{"router_score": "softmax", "balance_bias": false, "router_z_loss": 0.001, "init_std_router": 0.0199, "norm": "layernorm", "tie_embeddings": true, "optimizer": "muon_hyperball", "beta1": 0.95, "batch_tokens": 65536, "seq_len": 256, "train_tokens": 655000000, "steps": 9995}
Below are experts of layer 4 (counted from 0) of a mixture-of-experts language model. Rows are named router (the router's row for the expert), gate (a neuron's input weights, with its number), up (a neuron's input weights, with its number), down (a neuron's output weights, with its number) and show model dimensions 0-223. Each number is 128 + 24 x the weight over its row's rms, rounded and kept within 0 to 255.
Before each expert's rows: a language model's description of what the expert responds to; "raises" lists some tokens whose logits its average output raises strongly, later layers aside. This comes from a sample of Wikipedia text that the model never trained on.

# expert 49
Description: Surname and foreign-name endings. Mid- or final pieces of foreign surnames and place names, e.g. -berg, -son, -ski, -ić, -ol in Westerholm, Kielholtz.
raises: "ey", "ette", "’"
router [111 116 128  94 103 119 143 110 115 168 126 127 146  82 116 174 121  79 144  78 125 134 134 161 118 129 129  94 139  92 110 118 171  97 146  93 109 100 129 150 114 150 156 123 151 131 131 112 133  90 130  69 174  98 125 128 101 134 143 108 110 118 124 136 127  86 151 137 152 141 115 108 108 129 104 132 154 122 122 113 105 105 140 155 110 110 116 154 150 125 175  87  97  94 111 155 106 145 101 148 140  99 140 125 109 100 108 145 148 145 124 138 103 159 120 117  89 130 102 160  99  89 165  99 119 151 138 110 120 167 115 166 144 140 164  88 117 108 136 160 130 124 123  73 135 137 124 143 134 126 133 158 142 124 123 105 121 146 134 144 160 159 148 139 106 150 167 168 112 140  94 110 159 131 138 131 141 112 162 137 173 165 100 182 171 166 136 175 101 126 109 125 163 117 104 171 104 123 137 112 135 148 104 108 125 161  63 139 142 123 130  82 162 114 142 154 118  87 107 133 152 135 156 100]
gate0 [136 130  89 130 120  98 116 108 121 122 129 125 148 129 155 153 126 117 114  90 137 141 169 133 160 114 134 130 155 138 135 110 141 137 106  36 126 130 136 190 111 146 137 123 115 129 154  53 122 158  59 126  91 111 149 133 139 105 105 110 131 152 150 122 151 156  95 149 126 160 134 124 146  96 141 121 116  88 105 119 139 148  89 157 159 115 158 126 148 148  99 122 109 118 128 106 111 128 147 146 132 118 155 156 116 148 105 126 152 138 133 133 133 143 121  97 126 118 114 123 138 125 103 119 123 150 103  89 107 148 183 155 138 149 137 124 117 111  98 134  77 115 145 126 137 128 143 154  78 154 167 143 117 102 169 144 169  71 135 149 154 143 106 115 131  98 153 149 131 147 122 147 131 157 127 130 141 103 108 125 135 130  80 113 137  92 144 136 110 165 109 102 167 128 136 160  87 120 120 125 115 146 120 154 136  98 102 160 110 105 163 112 102 153 128 138 200  68 157 174 107 148 115 136]
up0 [165 140 128 140 116 149 108 103 100 145 107 146 113 150 106 169  95 156 132 184 110 116 104 157 123 177 151 113 106 118 139 143 115 114 123 175  99 152 129 134 131 115 130 120 108 136 156 160 154 126 161 129 159 113 105 157  93 141 166 177 112  77  84 107 131 148 141 116 176 153  88 123 105 108 103  93 161 157 106 136 116 157 159 112  70 109  78 142 121 105 128 143 140 151 119 147  98 138  98 116 154 111 110 108 146 144 125 127 157 130  81 129  98  92 141 137 140 142 132 152 176 136  90 109 122 103 101 123 107 140  87 108 131 119 157 111 117 153 135 164 156 143  82 164  76 108  91 120 146 114 119 117 117 165  99 102 106 156 135 114 140  90 121 146 121 158 116  94 136 178 138 142 127 131 113 143  94 120 144 145 111 169 119  97 134 153 138 139 159 155 131 107 141 146 156 161 146 116  98 102  84 126 151 135  98 120 131 171 115 126 131 121 139  84 138 141 114 160 132 137 122  88 111 129]
down0 [131 117 102 126 101  97 107 134 147 120 140 124 126 154 110 145 121 149 102 123 154  76  80 152 123 138  99 100 116 131 106 114 159 126 139 164 104 136 131 146 125 123 154 125 133 134 134 113 165 137 120 110 127 145 179 118 134 130 123 148 142 120 127 123 159 132 102 161 115 139  97 127 126 165 123 134 149 154 189 150 115 155 155 138 138 163 137 154 152 145 129 107 115 131 155 149 132 159 129 132 128  74 104 123 150 131 120 191 114 132 107 159  75 108 152 103 157 132 146 145 110 105  99 115 144 125 127 103  90 130 165 116 137 115 168 139 127 119 104 103 110  87  95  92 138 143 124 135 183  94 119 105 148 112 126  80 122 133 121  85 139 148 126 166 122 138 149 160  61 157 126 136 138 146 117 147 111 129 103 148  84 175 134 106 196 147  87 139 131 160 119 131 126 118 162  82 134 148 106 157 136 149 109 122  93 104 140 113  75 118 164 135 114  88 111 160 184 106 113  98  86 103 130 145]
gate1 [118  91 113 104 158 121 121 157 182  89  85 125 110 118 121 102  94 142 139 130 148 160 100 151 133 124 120 116 125  78 105 128 118 174 155 106 150 156 136 120 136  98 111 133 130 141 144  80 132 166 144 118 160 123  98 141 159 123 134 123 144  90 162 172 124 136 139  85 133 149 131 176 106 102 169 152 111 152 117 143 111 118 122 105 141 118 123  88 126 137 143 107 110 108 123 136 131 132 126 139 100 129  93  87 100  89 126 132 139 139 117 120 168 129 125 117 130 136 133  81 144  90 157 120  77 182 164 151 116 112 123 105 147 146 118  61 133 114 134 133 136 113 145 155 135 164 113 132 130  71  90 156 122 141 139 115 133 132 145 182 143 123 127 142 146 155 148 163 124 152 169 110 120 129 117 105 112 131 129  88 189 143 170 140 137 132 135  92 149  96 145 137  90 140 129 102 113  52 134 163 155  91 133 125 146 126 144 146  99 120 136  95 165 106 153 114 146 102 119 126 119 161  92 126]
up1 [ 99 140 125 154 119 143 127 159 147  85  98 136 150 130 162  87 151  94 144 144  84 165 116  88 154 136 139 145 145 160  78  75 120 172 124 129 143 105 123 136 150 129 142  88  99 134 132 123 124 134 118  77 138 139 141 122 119 149 139  97 126 110 144 106  98 114 119 172 117 128 125 141 183 119 153 119  79 120 155 120 121 108 127 110  97 111 163 124 122 139 168 109 165 160 115 134 115 111 130 149 140 130 144 107 134 104 136 105 150 124 117 106 140 160 121 117 140 105 106  87 148 120  90 108 102 159  95 136 164  91 132 127 156 152 109  86 176 110  98 105 110 137 111  87 115 132 119 134 114 138  98 112 104 134 126 116 130 136 171 174 132 138 133 162 109 125  98 123 142 137 112  72  97 117 116  94 106 197 167 110 143 127 166 150 107 155 148 152  92 148 156 150 103 173 112 119 111  97 106 128 127 151 149 118 158 159 149 109 180 138 112 123 115 150 168 163 140 138 108 164 104 119 160 124]
down1 [149 152 128 207  92 134 141 143 135 164 187 110 143  92 121 145 144 130 110 123 144 120 154 173 128 100 130 175 142 112 109 135 110 137 128 132  61 129 118 102  81 158 107 149 131 131 111 151 114 143 130 142 105 142 163 120 100 118 140 107 142 132 103 163 120 116  58  99 132 130 132 142 158 153 150 118 135  89 107 111 162 142  75 127  89 149 144 140 132 111 109 130 116 106 136 111 138 146 133 122 134 154 124 140  91 175 122  89 148 113 120 148 152 135 105 114 131 118 164 164 139 104 135 159 105 134 141 153 107  76 141 166 171 114 174 169 144 110 120 114 133 110 152 115 117 158 159 138 150 109 150 133 148 143 164 155 122  88 104 125 120  73  93  96  95  89 118 172  86 136 163 152 140  97 110 118 132  96 109 136 146 152  77 138 128 115 147 161 130 111 105 137 104 115 101 153 136 146 128 134 143 128 121 135 106 150 149 109 135 107 149 114 104 100 156  95 108  82 133 147 126 112 133 127]
gate2 [131 141 114  77 108 122 112 153 102 117 118  78 134 142 140 141 110  99 126 132 121 143 110 153 124  89 112  94 154  77 164 149 114 156 131 137 172  76 149 136 104 144 112 127  84 104 122 128 122 117 146 146  95 134  95 107 127 188  85 101 123 120 133 110 189 153 148 149 140 161 147  95  94 133 155 132 123 151 136 129 158 129 141 104 127  91 108 119 117 152 125 170 147  78 143 153 145 109 135 157 143 113 138 105 140 125 127  91 119 135 109 106 104 135 181 141 171 139 105 155 107 128 152  99 104 120 141 148 108 135 104 134 126 144 137  99 128  79 152 142 151 136 158 123 115  63 119 136 164 108 139  94 169 126 151 100 152 105 108 138 142 115 126 143 119 123 147 114 109 172  73 192 113 154 145 131 164 107 112 160 116 138 127 139 154 117 127 152 137 152  98 178 142 131 134 118 140  67 138 111 122 148 143 114 144 140 125  76 132 161 127 138 131  98 180 142 145  98 143 132 122 129 123 102]
up2 [137  90 115 128 103 159 127 143 134 134 164 139 130 136 176 127 150  95 110  95 108 115 141  84  82  86 102 172 116 137 101 110 138 127 127 117 124 147  97 126 115 124  92 101 139 142 106 149 134  97 115 116 168 107 147 143  83 159 101 117  87 150 129 113 149 136 148 167 137  94 124 138 104 132 150 123 100 100 144 105 103 149 176 121 112  73 130 159 126 126 121 101  92 119 118  98 141  89 121 141 121 153 184 164 133 158 107  97 145 162 114 121 146 138 106 158 129 120 115 105 127 168 101 117 132  98 155 169 153 140 139 114 127 128 142  85 105 137 153 144 147 104 100 147 109 152 125 100 123 135 139 124 167 122 160 136 137 134 141 131  81 122 111 133 111  90 197 141 125 138 153 147 142  62 143 112 172  86 163 160 131 101 134 156 127 120 158 134 166  98 148 126 160 148 118 139 129 142 144 111 135 117 122 190 113  98 112  95 159 143 130 145 153 141 160 140 146 111  82  87 149 127 113 125]
down2 [156 128 120 123 149 125 151  90 162 105 126 144 137 113 143 110 183 136 163  99 109 100 136 129 138 159 192 119 147 105 128 116 148 134  91 122 146 121 103 130  76 123 138 123 180 106 142 124 148 122 131  67 126 156 122  84 122 126 120 110 122 105 201 164 140  99 178 103  95  93 122 120 100 133 189 135 110 134 144 132 155 124 179 141 156 135 132 101 123 142 133 113 158 144 138 125 103 145 124 144 149  51 142  74 151 126 118 151 100 107 118 111  93 144 105 140 141 166 172 141  92 144 105 118 117 107 101 115 106 127  83 117 115 122 130 152 139 123 127 127 152 128 108 113 116 146 113 112  96 118 135 149 122 113 102  93 128 138 124 175 150 132 147 150 153 130 112 120  67 118 157 112  82 158 118 184 138 143 130 159 106 128 140 124 130 107 113 149 129 163 109 122 108 130 139 144  97 158 137 124  87 170 145 163 156 115 121 100 101 135 147  92 106 135 151 134 127 151 153 115 131 154 130 120]
gate3 [125 136 177 135 147 144 113 194 135 106 140 101 131 118 130 164 117 128 141 141 134 165  95 123 108 122 115 118 126 123 137 122 146 123 131 106 136 100 118 140 133 124  86 147 145 108 115  95  90 146 119  80 124  85 163  78  92 111 110 150 102 110 107 153 138 105 155 122  85 166 148 165 133 143 103 143 149 135 112  93 110 115 120 109 180 125 120 168 168 167 135 111 103 129 105 132 123 119 101 119 162 129 130 138 105 160 151 151 157 128 106 191 126 166 142  63 125 153 134 144 103 127 159 150 132  91  77 148 144 111 171 185 120 127 164 156 107 140  93 142 145 122  89  99 139 110 108 115 133 123 130 132  89 143 111 102 114 145 114  97 124 133 136 117 102 174 139 145 117 133 103 126 128 159 144 126 137 123 116 104 118  95 135 197 144  73 159 146 146 131 126 139 153 109 101 146 136 145 123 131 112 102 128 151 145 133 113 119 115 154 141 136 124 137  95  99 100 105 145  85 123 154 168  71]
up3 [150  92 105 132 121 134 110 125 121 115 109 174 151  88 165 161  96 124 116 142 136 104 107 141 195 142 134 139 124 149 126 142 113 115 184 153 135 148 168 146 132  86 171 101  96 103 117 119 130 119 126 146 133 115 142 159 149  98 157 128 136 139 184  94 147 139 118 101 148  93 113 112 169 122 109 121  95 131 101 149 114 101 135 168  92 133 113 103 129  86 102 131 157 130 108 140 129 154 133 137 108 121 116 102 136 105 181 117 110 125 148 130 158  91 120 137 115  89 160 111 143 111 130 161 153 126 145 154 120 138 118 126 103 135  88 129 135 117 117  89 118 152 131 133  87 109 102 144 149 114 114  88 191 169 111 140 109  85 167 159 130 132 150 133 140 130 128 139 198 118 146 144 107 125 106 190 116 153 152 112  86 122 151  72 147 142  88 139 142 123 121 126  93 130 133 141 125  72 141 113 105  85 118 139 167  79 147 160 131 125 126 126 125 144 134 155 126 131 133  99 137 139 144  95]
down3 [157 118 132 119 139 122 141 151 156 121  97 129 139 102 142 117 199 149 152 115 160 129 125 127 122 125  95 177 120 127  68 179 145 169 121 158 141 124 102 145 116 155 121 145  94 176 168 149 155 130 120 116 103  86 108  95 107  88 135 141 126 120 154 156 152  85 136 102 128 149 153  87 101  89 145 127 120 147 126 113 115 141 104  96 142 125 134 137 142 138 122 139 227 150  95 166 142 146 132 117 148 132 138  96 143 142 105 132 132 102 122  99 108 144 144 104 141 165 115 176  98 127 147  98 136 115  97 143 135 126 122 156 116 134 133 154 130 106 120 112 125 115  30  90 120 126 144 130 128 135  83 135 114 106 115  78 131 116 102 142 115 160  96 141 114 113 134 118 122 129 132 145 137 120 113 128 140 110 127 144 108 134  86 123 174 120 113  92 123 129 145 156 116 121  90 146 141  89 126 123 148 158 143  99 147 147 131 156 151 153 108 116 142 165 155 115  98 117 125  93 135 137 182 112]
gate4 [156 166 125 154 113 158 112 144 128  76  94 149 150 133 130 143 105 161 153  92  89 129  70 157 131 133 108 114 132 103 111 121 163 129 127  89 125  98 169 138 153 177 159  78 107 117 130 129 133 132 129 123 132  81 164 110 136 146 176 148 119 125 139 114  98 154 177 165 114 134 138 116  86 147 132 108 123  84 137 110 134 130 145 141 131 148 150 145 135 104 133 115 117 126 107 168 121 122 119 111 152 131 130  95  99 108 146 147 125 126 115  71 113 170 181  97 181 134 116 124 115  92 184  98 123 125 141 123 126 113 140 131 101  87  74 132 166  98 155 152 150 145 140 177 104  99 116 136 126 108 115 126 139 141 133 125 123 134 128 111 131 110 121 155 120 124 140 162 173 163 118 104 104 134 103 102 141 136 119 149 130 127 111  97 128 100 145 145 106 155 149 105 152  96  92 146 109 114 141 136  73 130 147 153 112 114 174 161  94 149 146 104 135 144 147 139  84  82 142 114 121 119 168 152]
up4 [132 128 131 143 134 132 128 123 147 130 122 109 141 124 141 133 146 100 129 132 112 174 133 108 169 147 133 123 157 135 157 112  94 145 119 153 138 159  79  92 148 126 118 134 145 146 124 147 152 115 117 116 112 183 140  99 115  92  98 157 161 110 109 142 144  99 142  73  96 123 101  76 156 120 121 131 135 176 155 164 131 100 141 104 111 120 127 149 126 146 144 148  94 112 128 121 148 118 119 133 166 124 129 137 120 133 132 137 128 154 175 126 129  77  78 131 104 104 110  80  83 155 109 145  92 134 124 135 109 146 137 172 151 104 145 105 112 155 112 110 138 107 114 134 141 138 141 122 129 141 110  77 138 150 120 135 177 111 100 145 123 151 112 155 128 127 123  80 106 184 129 164 141 115 137 102 121 117 130 133 105 187 163 129 103 151 141  75 130 154  83 107 103 163 181 137 153 155  99 103 137 114  63  92 119 112 130 119 119 109 110  80 142 133  87 146 181 168 149 136 118 164 135 137]
down4 [127 112 122 116 129 164  72 175 123 120 135 101 161 114 121 155 131 123 131  89 146  94 119 116 107 138  88 122 149 125 145 135 147 126 155 133 101 136 115  81 127 131 122 136 108 182  82 141 133 135 135 173 117 121 133 121 104  98 159 146 126 124  89 127  66 129 132 170 107 160  95 161 140  85 113 121 120 126 157  95 167 152  90 111 123 100  98 141 151 164 121 146 133  94 151 132 144 102  97 184 107 148 150 120 133 141 160 105 147 138 122 109 125 164 133 125 126  88 145 111 120  96  93 117 150 160 121 145 172  67 139 168 127 131 148 158 140 138 110 161 124 139 125 130 138 144 107 142 124 119 134 142 120  97 139 157 161 127 130 136 156 113 131 132 138 142 128 213 100 126 132 137 121 111 182 109  99 167 139 167 145 116 135 125  92  89 125 116 105 134 103 114  86 109 118 131 115 157 148  88 155 154 138 119 162 159 160 131 128 152 133 129 111  98 132  79  76 118 127 101 126  87 135 125]
gate5 [149 105  96 106  93 178 137 121 122  79 126 159 142 125 194 129 111  94 151 129 108 134 146 134 128  95 111 181 114 133 129 153 121 112  92 123 165 160 151 148 113 167  97 120 123 134 122 123 147 104 121 117 132 165  94  93 132 145 177  92 154 119 121 134 148 111 134  84 138 132 161 148 137 120 117 124  96 147 143 119 134 105 118 114 158 127  77 189 154 144 143 129  82 141 140 127 144 134 134  91 175 139 151 167 140 152 152 126 105 153 105 126 119 129 144 111 105 159  87  94 153 118 127 119 147 134 145 162 145 119  89 145 108 129 131 106 108 129 145 122  85  92 126 108 159 139 130 150  89 139  93 158 135 171 143  87 133 129  73 139 108 123 167  98 127 126 128 163 137 120 115 103  86 108 143 162 119 130  81 159 130 161 115 144 149 141 149  70 116  90 130  90 135 145 152 166  84 109 120 108 125 138 167 147 125 150 148 140 139 114 120 109 116 140 105  98  90 120 163 127 113 132 152 115]
up5 [137 131 136 145 117 143  99 104 108 134 140 127 118 108 179 126 100  85  91 108 143 147 141 119 118 114 160 170 125 166 130 138 123 125  98 147 122 182 183 166  96 130 126 184 162 107 152 162  59 134 128  97 139 153 116 126 112 122 150 117 172 129 107 119 136 147 158 123 182 125 126 105 172 107 147 151  84 109 121 148 108 102 142 163 126 129  92 121 158 148 127 132  80 143  78 137 116 119 121 101 162  91 162 160 127 161 143 138 102 137 133 123 123 134 131 152  77  69  98  99 164 138  87 160 141 185 102 136 120 113 117 163 136 107 143 114  85 109 121 123 103 149 105  97 145 145 129 139 159 121 102 132 117 138 118 121 135 122 147 149 131 145 143 118 135 143 129 143  78  74 138  89  86 129  81 146 146 126 131 129 126 145 135 110 120 127 102  98  93 120 156 129 106 178 146 138  98 110 137 134  91 148 143 135 124 147 136 134 150 160 142 139  96 134 139 119  94 153 140 101 113 136 123 127]
down5 [ 99 149 110  98 108 142 165 126 118 124  96 119  97 168 147  96 123 131 200 117 131 114 154 133 119 141 140 148 128 128 135 131 151 118 127 130 113 134 138 149 130 118 163 102 136 170 132 130 132 132 111  95 119  74 120 124 155 123 125 143 163  99 152 107 136  99 182 160 153 125 136 150 134  89 167 133 148 122 153 116 120 158 102 176  91 115  93 136 112 130 126 152 149 157  85  83 150 147  82 119  97 145 132 134 124 152 117 135  91 164 170 151  91 142 120 133  93 136 120 130 128 103 118 163 159 133 131 128 152 185 180  94 146 135 110 104  92 107 144 133  96 148 126 137  95 146 131 118 132 128  94 170 127 128 149 109 170 135 125 129 112 144 100 159 139 134 111  77 112 128 120 171 114 138 143 167 129 115 109 127 153  97 168 122 118  83 151  85  92 135 146 114 120 134 136 118 105  76  96 120 155  93 123 162 124 129 143  98 104 119 119 166 142 103 148 101  83 177 143 120  89 124 114 154]
gate6 [144 117 148 123 118 100 136 114  99 130 136 114 139 134 110 130 154 148 111 114 151 119 113 142 118 122 108 134 130 102 133  93 133 137 112  88  97 169  82 109 132 144 153 161 135 162 140 163 131 118 135 144 115 140 154 121  92 123  82 135 126 106 110 102 134 101 123 126 114 130 131 136 117 130  85 168 119 143 174 119 146 127 137 147  83 137  91 146  65 115 128 117 117  86 123 137 167 178 165 106 160 159 161 182 110 107 128  77  76 141 143 112  98 122  75 158 124 153 140 109 160  97 150 100 156 163 129 151 115 119 113 152 129  84 128 124 125 126 124 148 160  74 152 112 120 128  97 121 149 145 123 122 172 110 131 166 146 149 185 155 130 161 117 146 143 104 121 133 128  89 152 117 111 150 167 141 145  93 162 155 162 143 124 130  84 125 168 144  90 122 133  60 149 127 115 143 126 148 131 118 116 132 102 168 139 133 142 148 113 144 162 122 150 121 135 121  96  73 100 117 133 118 142  83]
up6 [119 170 124 105 146 146 137 114 120 147 105  74 188 170 152 127 110 154 125  98  64 117  94 125 124 165 130 115 134 156 123 133 120 137 130 125 180 110 184 146 154  89 138 133 114 120 140 158 149 145 101  92 150 148 125 103  91 133 144 166 139 138 117 141 106 150 154 127 135 112 136 107 161 111 173 123 117 101  98 141  96 154  92 158 128 136 144 107 173 141  70 128 124 142 104 100 100 142 101 137 154 123 122  70 124  97 142 139  96 135 117 104 150 135 128 125 128 103 153 159 104 120 147 179 106  95 105 137 166 168 159 108 101 145 139  96 138 104 132 142 108 136 170 106 125 141 106 111  87  98 154 106 148 118 133 131 121 116 123 160 140  95 173  88 179 106 119 121 155 137 126 172 133 113 136 122 139 108 124 149 133 160 146 113 138 118  99 115 145  90 137 146 133 135  91 104 125 129 115 145 121 142 170 149  88  95 129 109 148 125  58 140 171 138 120 123 145 115 138 116 114 141 133 101]
down6 [119  63 121 178 135 147 133 107 124 118 133 114 106 102 127 118 189  98 128 173 139 174  96 157 144 129 114  91  96 156 120 128 133 161 118  85 119 143  90 131 100  55 139 150 186  92 129 135 118 123 132  96 155 140 146 106 120 101  91 161 142 113 102 145 155 145 183 100  96 165 127 167 116 108 156 126 105 126 128 143 107 142 113 105 176 128 138 131 100  84 186 108 124 115 150 148  88 140 127 134 151 118 154 127 105 133 152 131 145 108 169 151 100 122 131 146 119 129 123 114  68 127 139 153 117 146 130 124 139  75 139 141 104 153 117  92 113 117 146 118 111 140 121 175 113 147 116 155 179 112 104 118 126  95 115 126 139 138 102 118 158 119 146 114  86 157 101 105 104 141 112 113 143 126 186 112 102 128 151 145 155 149 134 104 120 172 127 119 139 123 140  95 153 129 104  91 175 116 121 138 142 115 131 112 136 128 151 105 121 154 130 146 115 109 121 136 119 120 123  88 158 137 122 160]
gate7 [110 182 152  77  93  98 130 141 112 142 138 123 146 101 122 122 128 133 112 140 110 145 127 125  97 122 116 172 130 152 156 128 120  91 153 141 101  90 137 144 124 119 151 121  95  90 117  97 125 162 135 143 110 141 126 186 149 171 130 134 155 117 160 134 125  87 135 106 112 113 167 135 123 145 112 143 142 110 146 117 144 124 128 131 136 136 172 123 130  79 157  83  78 132  87 106 129 102 113 103 159 141 107 120 112 105 126 198 150 125 141 116 131 159 169 108 135  96  93 152 135 143 152 111 120 132 128 168 122  76 121 115 165 129 122 139  93 141 153 104 122 105 130 156 143  85 140  93 129  85 123 117 125 125 167 164 104 109 161 124 112 132 130 101 152 151 165 136 192 147 130 124 128 135  90 121 115 122  93 127 140 128 118 127 162 124  84 127 103 124 120 134 153 131 104 114  89 143 111 155 137 138 134 120 145 102 185 135 167 116 111 104 147 155 153 143 159  86 131 172  96  61 150 118]
up7 [162 139 139 119 114 129 155 140 118 104 150 150 101 118 146  99  92 130 134 160 127 112 125  90 125 103 126 183 144 128 115 158 118 120  94 107 122  98 109 144 148 150 133 159 138 128 119 104 152 147 122 177  66 121  81 155 115 166 116 144 155 102 146 142 130  81 123  83 134 134 157 112 121 156 130 144 134  98 113 122 164 142 129 104 132 108 105 113 157 139 119 142 122  73 119 100 123  93 136 140 148 153  77 118 151 141 121 165 147  75 106 138 120 164 135  97 160 131 150 159 131 103 140 128 157 112 118 166 134 104 114 107 140 147 145 155 113 189 167 122 114 108 133 105 119  90 144 111 109 122 126 188 108 146 123 132  66 106 167 109 107 114 165 198 122 127 151 139 136 127 124 103 137 126 154  97 112 124 112  95 110  61 110 134 136 102 117 154 119 110 133  84 111 141 129 158 132 131 117 118 124 105 148 118 103 148 138 131 148 151  93 175 159 168 131 120 156 110 143 153 112 123 157  91]
down7 [145 140 159 161 120 164 168 151 142 116 136  91 131 162 104  92 123 127 108 118 111 111 132 142 108 140 142  98 157 127 136 144 117 172 137 145 107 115 199  99 120 133 165 107 146 127 156 103  87 115 114  99 150  94 146 104  74 121 111 132 104 175 111 115 138 170  93  90 109 141  90 150 143 116  99 190 114 159 137 128 139 123 134 147 142 122 112 121 136 171 129 107 176 152 141 142 116 137 103 166  97 130  98 153 123 107 144 117 108 157 135 161 104  90 109 135 110 166 118 165 110  58 140 139 162  98 174  88  98 102 130 110 104 102 133 134 150 131  83 128 127 110 125  83 122 118 120 130 126 121  85 183 146  89 140 124 145 101 122 113 114 124 100 119 103 126 154 155 129 132 147 111 130 119 152 143 138 165 155 103 111 131 135 154  84 139 138 132  79 137 121 139 141 184 122 141 150 124 122 108 122 100 153  92 152 126 119 130 131 114 121 165 168  90 135 143 148 116 100 116 136 132 126 158]
gate8 [123 132 124 117 148 138 103  79 129 136 174 154 153 109 100 150 144 101 160 104 168 137 164 151 134 109 141 134 144 152 130 131 156  88  81 128 134 156 128  96 130 148 145 138 124 102 145 142 166 110  72 126 128  97 143 133 119 126 106 151 153 201 148 168 142 133 119 131  68 123 105 198 151 134 143 181 121 137  98  87  85 105 179  94 150 160 147 143 135 138 134 123 102 119  82  94 137 100 105 146 133 128 121 123 109  89  98 119 114 121 120 107 120 115 137 112 192 152  99 129 135 105 172 109 137  99 157 131 125  96 151 145 142 126 114 114 142 156 151 145 119 113 124 131 109 122 119 116 145 111 181 134 125 132 120 122 161 144 121  97 119 136 114  95 137  99 147 127 110 126 102 126 164 112 150 133 157 125 122 153 115 157  98 150 140 104 121 120 115 133 137 132 153 143  86 119 150 116 114 147 144 135 146 129 130 133 135  83 115 166 123 120 154 136 109 182  65 119  85 149 154 103  90  87]
up8 [126 144 145 129 119 156 115 114 146 123 153 123 100 115 116 141 177  75 111  78 130 131  77 157 135 118 104 140 126 142 101 155 141 121 169 169 133 113 115  92 134  89 113 123 173 142 115 151 156  94 104 136 134 109 110 142 122 117  90 140 143  81 138 108 129 152 102 143 106 136 143 198  96 108 132 130 149 115  98 149 130 138 140 112 137 139 131 152 129 113 119 110 130 141 125  91 130 128 147 127  94 107 164 134 154 149 102 157 162 129  95 166 134 100 133 138  89 145 153 131 164  81 131 135 126 103 142 149 129 164 127 109 115 109 121 119 158 143 147  99 175 154 175  67 133 108 145 126 180 153 114 158 109 135 110 130 118 124 153 130 108 107 107 139 131 108 138 132 138 146 118 155 144  93 167  97 145 154 127 130 143 178 145 105  90 101 138 180  81 107 152 135 128  83 122 108 162 127 168 109 121  82 134  81 171 104 133 141 175  96 129 134 126 128 130  89 140 136 165 102 122  96 144 128]
down8 [116 157 126 163 109 135 136 159  99 131 159 117 138 100 129  94 140 126  95 106 126 144 143  68 140 145 141 116 167 116 115 105 108 112 121 109 127 117 124 138 113 139 124 135 139 144  99 127 135 135 146 113 108 108 143 125 126 122 139 120 156 141 109 118  88 133 127 140 126 126 116 147 126 127 148  89  95 137 143 167 114 109  81 158 127 199 150 138  89 126 120 158 137 188 133 161 138  79 121 167 127 100 124 111 164 169 157 119  94 110  82 176 144  97 135 138 131 114 144 146 128  87 115 151 136 134 108 126 129 137 136 148 133 143 149  93 144 169 161 118 144  98 123 146 135  93 111 154 137 111 130 118 161  75 155 138  95 143 137 107 135 160 120 110 118 163 107 105  47 151  88 150 129 120 134 117 133  99 176 116 151 136 132 150 144 105 136 102 124 111 131  90 141 131 117 126 141 177  49 123 107 127 133 108  95 103 108 159 181 139 119 165 126 127 157 141 121 123 126 139  74 178 164 128]
gate9 [153 110 132 181 105 149 140 147 144 106 104 100 141 186 107 150  97 107 140 129 117 107 145 131 116  95 127 114 156 156 122 167 115 125 125 163 125 114 123 136 172 158 113 118  98  87 124 114 146 141 168 106 108 147 123 144 104 162 145  95 127 130 136 121 145 144 127 118 133 135 117 114 192  95 173 157 173 152 111 124 110 142 131 106 174 164 181  94 138 133 121 118 138 125  59 159 134 125  97 119 131  78 137 138 157 140  72 182 153 159 124 129 116 117 100 134 117  97 110  83  87 129 100 114 144 130 127 115 122 123 171 125 144 138 133  87 106  99 150 129 120 156 162  91 119 127  74  93 112 161 128 149 109 120 131 113  98 103 135 130 139 131  55 132 112 136 135 140 114 137 135 150 173  99  74 144 125 122  93 112 161 136 165 143 142 117 151 149 189 101 133 139 111 141 136 132 115 135 129 143 119 112 113 143 128 113  92 143 119 145 107 146 121 132 154 110 143 123 117 121 105  84 141 133]
up9 [100 153 128 151 107 172 169 138 132 103 120 104 103 179 146 117 129 145 124 104 156 140 147 137 156 135 133 113 112 137 110 130 101 150  99 155 128 166 163 114 143 147 139 121 145 124 149 144 122 124 136 124 152 109 123 134 103 129  55 138  82 138  93 115 122 111 130 121 123 158 115 128 157 113 161 121  81 116 112 131 105  82 107 144 140 149 185  80 132 106  89 132 119 130 154 136 136  97 148 111 119 140 153 154 167  98 106 111 125 113 128  96 105 135 172  94  98 142 115 101 143  84 135 113 139 158 170 103 140 114  87 132 127 154 131 152 133 127 138 147 123 110 110 102 111 137 105 168 145 111 116 140 126 103 142 142  76 131 134 125 155 135  77 163  94 126 170 141  86 111 115 127 153 101 148 106 167 110 103 159 152 152 151 136 153 108 113 164 145 116 138 112 112 114  84 136 142 129 164  90 139 136 119 168 136 192 103  86  96 181 147  94 151 122 143 108 150 136 144  70 146 115 137 134]
down9 [165 102 114 154  90 121 103  59 121 126 149 140 123  97 156 130 120 110 101 112 112 171 132  98 153 162 150 107 140 110 137 114 122 107 124  89  95 118 121 160 135 167 164 149 160 133 144 125 143 113 136 190 145 155 127 125  98 145 149 122 173 157  92 146  90 118 107 121 131 154 100 100 135 140 117 170 110 139 153  96  56 119 122 135 131 131 111 119 120 133 101 130 163  91 125 137 132 154  91 136  94 118 131 156 118 106 119 106  96 171 149 152 184  67  77 119 130 107 168 134 158 169 125 129 145 133 142 135 106 156 111 106 132 116  89 144 145 113 139 159 161 137 103 136 143 134 105 128 118 115 144 134 131  98 129 158 139 153 136 158 141 112 155 157 147 163 155 126 163  94 134 161 141 104 130 120 170 146 123 166  93 143  72 117 117 126 138 122 162 126 142  71 124 122 113 147 103  96 130 153 133  84 120  91 109 107 120  85 111 139 139 114 122 140 159 147 126 132 134 123 119 145 139 100]